config = dict(
    balance_bias=False,
    n_kv_head=1,
    head_dim=64,
    norm_place='pre',
    norm_eps=1e-05,
    rope_fraction=1.0,
    parallel_block=False,
    init='normal',
    init_std_qkv=0.0335,
    init_std_o=0.00883,
    init_std_down=0.00395,
    grad_clip=1.0,
    decay_shape='square',
    final_lr_fraction=0.1,
    train_tokens=804600000,
)
Below are experts of layer 6 (counted from 0) of a mixture-of-experts language model. Rows are named router (the router's row for the expert), up (a neuron's input weights, with its number), down (a neuron's output weights, with its number) and show model dimensions 0-159. Each number is 128 + 32 x the weight over its row's rms, rounded and kept within 0 to 255. Numbers have three digits each.
Before each expert's rows: "gets" lists some tokens that make up at least twice as much of what it gets as of all text; "comes before" lists some tokens at least twice as common just after its tokens as in all text. This comes from a sample of Wikipedia text that the model never trained on. Tokens count by the router's weight.

# expert 55
gets: "ed", "d", "ing", " made", " used", " won"
comes before: " to", " in", " the", " by", " a", " on"
router:149076127132137083158171128132124156151190113067150143089102158152134162118110192119137094105088122111175125080130111130140203078165123089123147091188136139112150153102140168152043093161161088085109085188135086108153098152138109097152139138108127124067094071099163137144174123125116119126200085097143155142173125162133162147127115061111188127163152120105098065133134117135133158140117155151068071119140098115139165175116122194094121136173122090105080159133084081126138084142136186
up0:076152119077102110132137174062102110114178178181082131133104150197126116211112090185124143089149097113103157107153094133168122104134172108104059111149121126098146120141159104079070156151130135116139090096195176067092132134127102155124134141167135095137152094125127135128168088132127086182104145121067141158144122131091141109092130114098080154118086163093104112054160077137132137138142140104124189165102119167088111137158123111128181100150179163117127148082098183146181142127061071
down0:106159152083122136091101120098138142142146099116109157193160141210122173173068127160173117104230138122099147109115089112102140147128121138131087131089107167134104111111092151162119106120139140151117145200153132114088164185084089171180083136113066133154121114090151100120134084134156129154081151094132154151142084175196120137164154103114099142166155084142111139077122135108106111133195084113104122128133067177101107121072140203154140144127198125112152152070092129126198081123110120
up1:146142151154139076052074128076125180133103115174117100129098119151128173118056156174146058149151126175141179093109162100184126106097065084153164163172156164113071109161152140149176150095156166140136150154128171151092138173119148093139087077136146173116150152090089082093141147117144166154108144132153122137160112121137132162120153103067128133154141112188111103128061139097102151044113187108151165119134085140136172147103129160193185120151129086113114136108120165190139134166108115
down1:110128159072154119151112208156089128090188135075161115076103154130122105134117092182111142122150114142126080126202091127094108168147110125183117099128134090133120115079155177105130151116163137092123067137075137204120142189094104086162148170168146087115119088078176179080108184109101123180119134048111142121133056144108093134105131093150153172115162176159107117180158106210082108122125155125077144137138134093123138153137124123102100091088113108140077127105159102110090147125144113
up2:151109115130120090133122124173148098145138104090154189106061154122096128159092129105088117090144128160160116110100115124160117110173114133070146115163043130127135089059080149058083115142205124169124103093137131172199141140104181092172092071121140118127045122132145134127100150107128082132176147148130134176168187135131136142139113116136194069099155181094125122173142130122125090108120162105132184135150072087151105151127121113129180077136120094084143131113106145152085070120201164
down2:126128158137098183140158137093147115097101119174087118165161111132111133135158113153147153169095130110056139154124126114088149139071144094121120134097212095168109130195157171142163182100130140074158129184131138130125145139145117095087134141179109151150178143098150144119123089148172131160080082110118115115114108133141112120134157083110010153073136141174120128050128135104138166139181142137142107097141224129152195090161148122139109117109155156111162154142121074148182149114067056
up3:136115150133122088125166208108123119125105109137156095114191110103098092109136088056123112105124188188130098103056091113139099160132174117162109118139121082186104142120097056177119104106111124178076116097120188109094121112164146181145155144105166148146104179103149107023150134132121140136122132162128137154150120119097133070161096131074125164064099119107140078084147121157076150108173157075148099133128148123069161165121112119089096137121046170092178128129108135104127153167147118
down3:107139155086093133081123129144091107137163108096155153143078154098171119097197124161136108110127163082082173110108140125192080096129140136075104087145108180172148108159119109103084122118172102149122148098159150186192165169159109139177140139178133148108104120139099141118154127172133083125123098086084147152139130061085142108070112132135150157120135145133103138167187065083153078174115137066181082155124108151110133108206091177100140053179146127183112155098143164104153157096135136
up4:109105088107118127158155127116095157149155100168166137030113152119089104157128085117162130116161054076165081132079196157142097089124115071143148099145109109093114075124180106130098153102131055125120109171102154139120199099152116132122109204107136113130114126084098146118150145152090081155063154113125131199081164168165131102121096095094175170129149122123130169150158140087134116149096119103134152106178177154108111150117097111146069181201091108157108143157147129095163187162137127
down4:093057125125174111117142138136157092125090107039123110186159136110158125129073141180149118156099129129113140127190120146076120103163086123194150228134114152131120149158105162139119116165082185161146124149174132118110105130119137078113119081184167122114133123148122127134145134113120169072111167119153124087113149118119091170181182137153127100158125113138122057122106168179129173096161134138159154155058074136149109137083118110096181166081116152095177163121149182078152058089155129
up5:114121106166149130149155125137134120189157191124084151159154099096114172082148152125140151135130079144193218158063081099164122146104127142161132166133088128118151118098154152099090085099174092115171126084200118114171141130104195129129134182181140129140126153108159124106167151149156074145188088136160169137146139127126107135073095121175124153150151126133162174106068140077128117108122142138058123184146123153126131143175107111112129137169139106117116100166104089099087098123247086
down5:096067083124132137131109130136098071150134198117150089114129167114137087116098152094131126107079105130183116112109145211085135151136162148214181138094105171104132174112099130106126169137154154050163138150075119155112160166128095153151152108054107084085129056177090090103116108115143162141116118103142145112138107129121161145086161096106185106139137178108162058136162105171132136145170105132101157104169074082147153118136144136180148162164111028124147145128126169120132140139081136

# expert 2
gets: " 1", " 0", " 2", " 3", " 18", " 4"
comes before: " |", "–", ".", ",", ";", "′"
router:105172184158132099130091165111119166154131117213074117188110202080151131137124145138155174123136191118075120091145102131161108117138128146125172171102076182147114094165104092131170147112143084104105158152108109105108143081137066097109136098190104093165122076167101106137143091092134117115116130087091197122108089144169128119223148169143104159121146089097038144113139111134103146103135094118133147163096149131135088115142158122189178113123090166098071116133103184121141123142084107
up0:095162091099150143154102081087132153104137090132097162121088161109107155138106189149183222110109150221170133148135128130121182117105147170144076149159081141137144141118133102162085094154130165156213112080126118169048153138125152173086143097082096104171104122162179095121128127126121128120111100126099062109118136137135153103151128109121136141152145108144153131099097153143143090127148099113069181073101123097098138131076074160058098103145068193119103168067106124130147108130161153
down0:108156157093143138157145110089131211122168095133137140101064130144132154150121137145158154186093165172109142187140141158148156119191124135198166150150067150137150124166103151191098112157175152150139169163104166113104139135124062148160120098161132195139127128129116145058144129163115110148140106110103132098175173143086124225139106069081149138107108136190135120147131058161129152089146139197107149140144065099146156159139071146180066099168092147113114143125138151137122113175144153
up1:173117078075172168153083118125108154119079152134074122123146170138137134088122110140152150168159106152151140130077135065113110186124097112116142148216189119087133162163199125151124094132143135128132156083135157100074128095137081091157141202076127155147131063120145125242159142090080151154125134135112129188155118118187114117117137124181161146079113106119111086155148085094184099155123135141126160154074155124134159141165131084170093105158147105150172110179117097142086105126136147
down1:131188098143143140140053132133181095156167146118157128147137132113179086144149144153174159157163141185135081127137127144162133115198120130189054155126127178083135112106154079125119160083207132125142117145155129149118056109165124134128185108100129150114105083140119134133086117147119160155125091123147163163132107154141146157142167123122201084124174115150145082107181141152111145121100142187157075076126082100190103112070161089120096120049104171169115105127151140189174180130109161
up2:182072183115136144127121209116172105158092093135184147134150186108094180160177141124131134110134127129167146101150105089138148159171145130083132134141149112080153100092133143164152147103079186112087089122123132155138154193174107139166112134166211126140119146190200200160097143126092096105195140168096158132066197109157163124125120192128139162085175145078104118119105130076115149173090163100130121154135121145119175149104184136142129133109084112120112104082184136122115131136142123
down2:169147136160115098129155094150163103130130141200101174102105103105153120109121149085120140163113081078146164099123149142163138188119149050131114131126178178153121147095149099124129187151153091142123139131158165128106059190120143126110123132193085093158179133142140117159169128101189188103115074149129179195147182152121108141122140083140138045137130098127137150152146123165122119117167073142122131048113124115068094110178103123135169155150127189105183071140210133163152137134144114
up3:147127128157092073164176064131152104046134142143172133111110089127158120114057135132160136116125154111093078093095114126178098151098181131146135171127068154128155124103150193143085217033146093124139146164183093118077109127161136153140086160160139084097139159128112098103070122132176141120096166144116102120128084230118119101135141146159114105116118137154151144107127123137139198152144116177120129109113109086125144159154192048118092114098153136099133113190137082136130119145144111
down3:116045068116147170120166092088134182140149134218136099106112141149142123121175123147116142088169170109124145174152107120139166099164128133095106128155109179117122081163202175087101183152096134125154086141205125107177162136138096059151136124081086152151163133123115123134138138153159135125120128139141083086127127167103145062131158137077187090136104102177094194139168109115142101054142167151122061166134132100145143166146117093086106106135141137100183125166117098136112094149065108
up4:180165122118121163125160154118135130147151166140111106130104120096128151107091146119127117092089088156106082170144149092177116117063130193079125104132094136134140103153131135152174147156162092158137037087143150164148162137207115130136176117128165114066162110130134119145119068125156090146092210136183049125169178094124094143141083127097077143131133174109126074140163067117119146113128115192167096125064187169103189115106115126144117116098134083176091164081119153153123149170115125
down4:119126095170132150082117144094167128120156137097170155120113076117143146167133000114095110131138094092116131177123186085121149115108102111136120105148111154182116123155110107171122112076161085145067167098101117103122089157130109155127108127104100181146101144133172136113122091130124184121157093098068171087191146142092153085069174133101147112161122178125134124092108175109153044094139094094127140108107068122103083088168166139086123124104164123165096083092142123081134128128133103
up5:138112121108127169014105185116093122154132081142081113101159123151145061114147076106117118137159159134162100154144108084103137104119146141142165070144132078171208138140125069128133164151103121121082119178144079143160108155175097160174157145080157086154171101124114094200091155113174097114100084105124091112092175164183083146104161149105120139151141169132146140136129107149067113125058166118094077138130106186118126149118115092130107154116097132115098165108144184185102148179117154
down5:144116131134103162100126097152081125206144157159144053118135195149125050116113105101175144115128122123124105158114138092135118103173115103124138073087144108168187081143159142131152125163112135128120153156157100084106107160076140140130186108146172063190128127122168091152115125143081132116108096139152116126078133113166134126127153149135090089156207088156185129143121110119173202135122195134150115109132123210164157179106100112131097164053073149072120119125137168188083141119117168

# expert 31
gets: " two", " one", " three", " four", " ten", " five"
comes before: "d", "ing", "ment", " years", "nt", "ed"
router:072136195101137105108153150126130183092157102169133168111069115156119176157130147182101157153142223146056111124122086110152100116150106069120133120147146164096113152134103108190125113134090108146094097148138057106162129065131036121120140095156127160159121096098155143102145128098116085125112101079140191089104070100087148151158119125133094111141130083143104146118111088190140109089129158099079136164097092133066040113167098131112137140125124168119055145129156139133103167111115146
up0:087092123133122158121084068101139115098108124093079230197148160124104117110140111144139104134141144158083068166133132104084149125147097090093101104147114067119113096064120180098078079102061168134130162169163139124119120143084111106152147088123155159150073143131145166114175082153155128134153196170143167094122168102167095098125123103101185141137171186160108159077107121132084067127154124150148112087109153138108161102121057052095166127113081129165111115105149126147158138160116138
down0:082159152146135142123136114099119106135122064090107115155194124092142163148185142088129071135194116104079159118134150078088124092178114168096105152148136082126117129113140121081117084158198144172110207140147158148085079128110121127108156102111130125110136116207129118145146089146119102201156103112164068147191147113155131115110133121117138176057193079096092099130143100079075151106151129111153169129118091160205091126142150103084106202145106123136126188129156136140135142157083141
up1:111048121131169143164081122156150182119128024113145087166110181134152118129143123119119156077131142133210147106148140088091120123112159169147137197107128155138143104126125052109094102093164116151111117155217110115120118115125094062122217078104139101100097108106217059088162133090095128115129127101138160167128114133120156152173105075157140140117127092156160117144108144102130134103168173152128131078130086087158079142099173114086118188107160129129151085126121139152119116109134118
down1:099121148142140117163164116092124180107092025149107112104160129161128110087152171157170124169151133152142095139094121134163122181110092096148110093168147192065144115124129136139080127179099103134108057160178131122167138143075086056072123081116176153131123071106161175119154165150096138060120091079149135179121152103155129081170081080169156097120120188084114122112103048095090170087115178102125110104150121161124117146123110081132155131110098142137117131126098146132156158142098158
up2:084155150099133112068112106132109116082148109113150171139130125159119139184118092172165168144153101162094081124121119129125101194131153125126114174156167186098120068137084121151145086077181183087114115111116146102142143110126149076130118136108072162111227131071155139133138096115069138135126124189102086117149121098126155125160116177184137150085221159136069124118167144157144096108072175158118093163139137155154139196139103139164177129099089132161152171165168137125111100102186128
down2:094185169083163105116108113165145142062127150098099142110103093141153200167135082090142114103147084115166173165135091117141168177091103158162220161091132112170071118104103077133167132142129090107145131083174109146144115104118145132085083128099110171136168131133194145063124111134183081081148136108171071128136169103120103105101141139159108116150197136078143152111104093175092119110129144172131154096134086088140147195163144188103162155166142144139108159134095056126122163136125144
up3:122116132130161115094109112098066142094142178112184114112116133144167154131136101139125099162150063142104157120089184136121121198100117130128121069109122139135184084119094202115087086075150125137084128132059090121083152085108120137132161200193144136130097100122129153121095087112103170058174160161143089102121162059106107117141094084113137140099125140157123054108151090120126124118135153128099100111076098143160124149125112158150052092153135139096197189153123143195123092105134063
down3:096117116150117127137153119105157084127102188164078116118108110093179136151097097137091081145133068123134128074171114154115111063222111106116160082099167135112150144129176151051129151096110095114189081073094082141123075099137123114182109146160160081109140168177105118098093125066138154064143120145093097109106193102114118137076106145134160140084144119141114146099149144129135090166139089137127063116077127157166140130100170138047121096135156123147114135166113117149165120072074077
up4:100158119135111115126142146140114135107164145136129088118161106156173095162087173118117129111091150137092134047069123124155164129116161075072152115122150197109122101142110178177143140132094129100167178123096082076230102139093116178068206119141080101100123111124177159142122120162149069103139140096105129156124121149148068128171119044169104178152165136141129081082133155102131118151147113088121129108092142135132090137136100153171124130219132125103108144073169117104194110142153094
down4:161155147097047177211114148106106061159155159195155087138107124105181132129118172170140108109154144073117138159151111135063127157046104100066165179134143183106074123123081125098109147101185152143123149085114114160138136146138121116115094106131115150168100155097110130184123064163159089162118123181095110188171087132139108172127119154104127138089147136127175153095094161092146114111126120075169090068151151125160089134091093141101118106121107084188128132167165150132084129122119143
up5:097178053096157126097134124124155142140133123190115128147081132085093150117128106139154102126130185129103057131142151135151154094118102083093076114099122207094162211158084122101118080159126112128112112074114053061075113146136136123151090106124092132132111114133143123167093106162124079130123104136157113192115120109118185117112112087125115166155192090170098156119080191130094112135144200129137076081102176119062105153150081078106115145101111086116120118133157174114091184138142141
down5:068191114159107125045155152129177108198087094086149175159125121168123134154115142154121183072180160127132150122113115110152116153125144087115101132097168124132167137122136104149116123150119149126112112125095105116151147135115117198108118171138161175106113139157176118149116076081146150138123121177111109137194136091179157116180109162175114137104127140210087096143147103095208074135118106132118137088057115160122136167157133136170116206128185139097184108079107167174122127198130158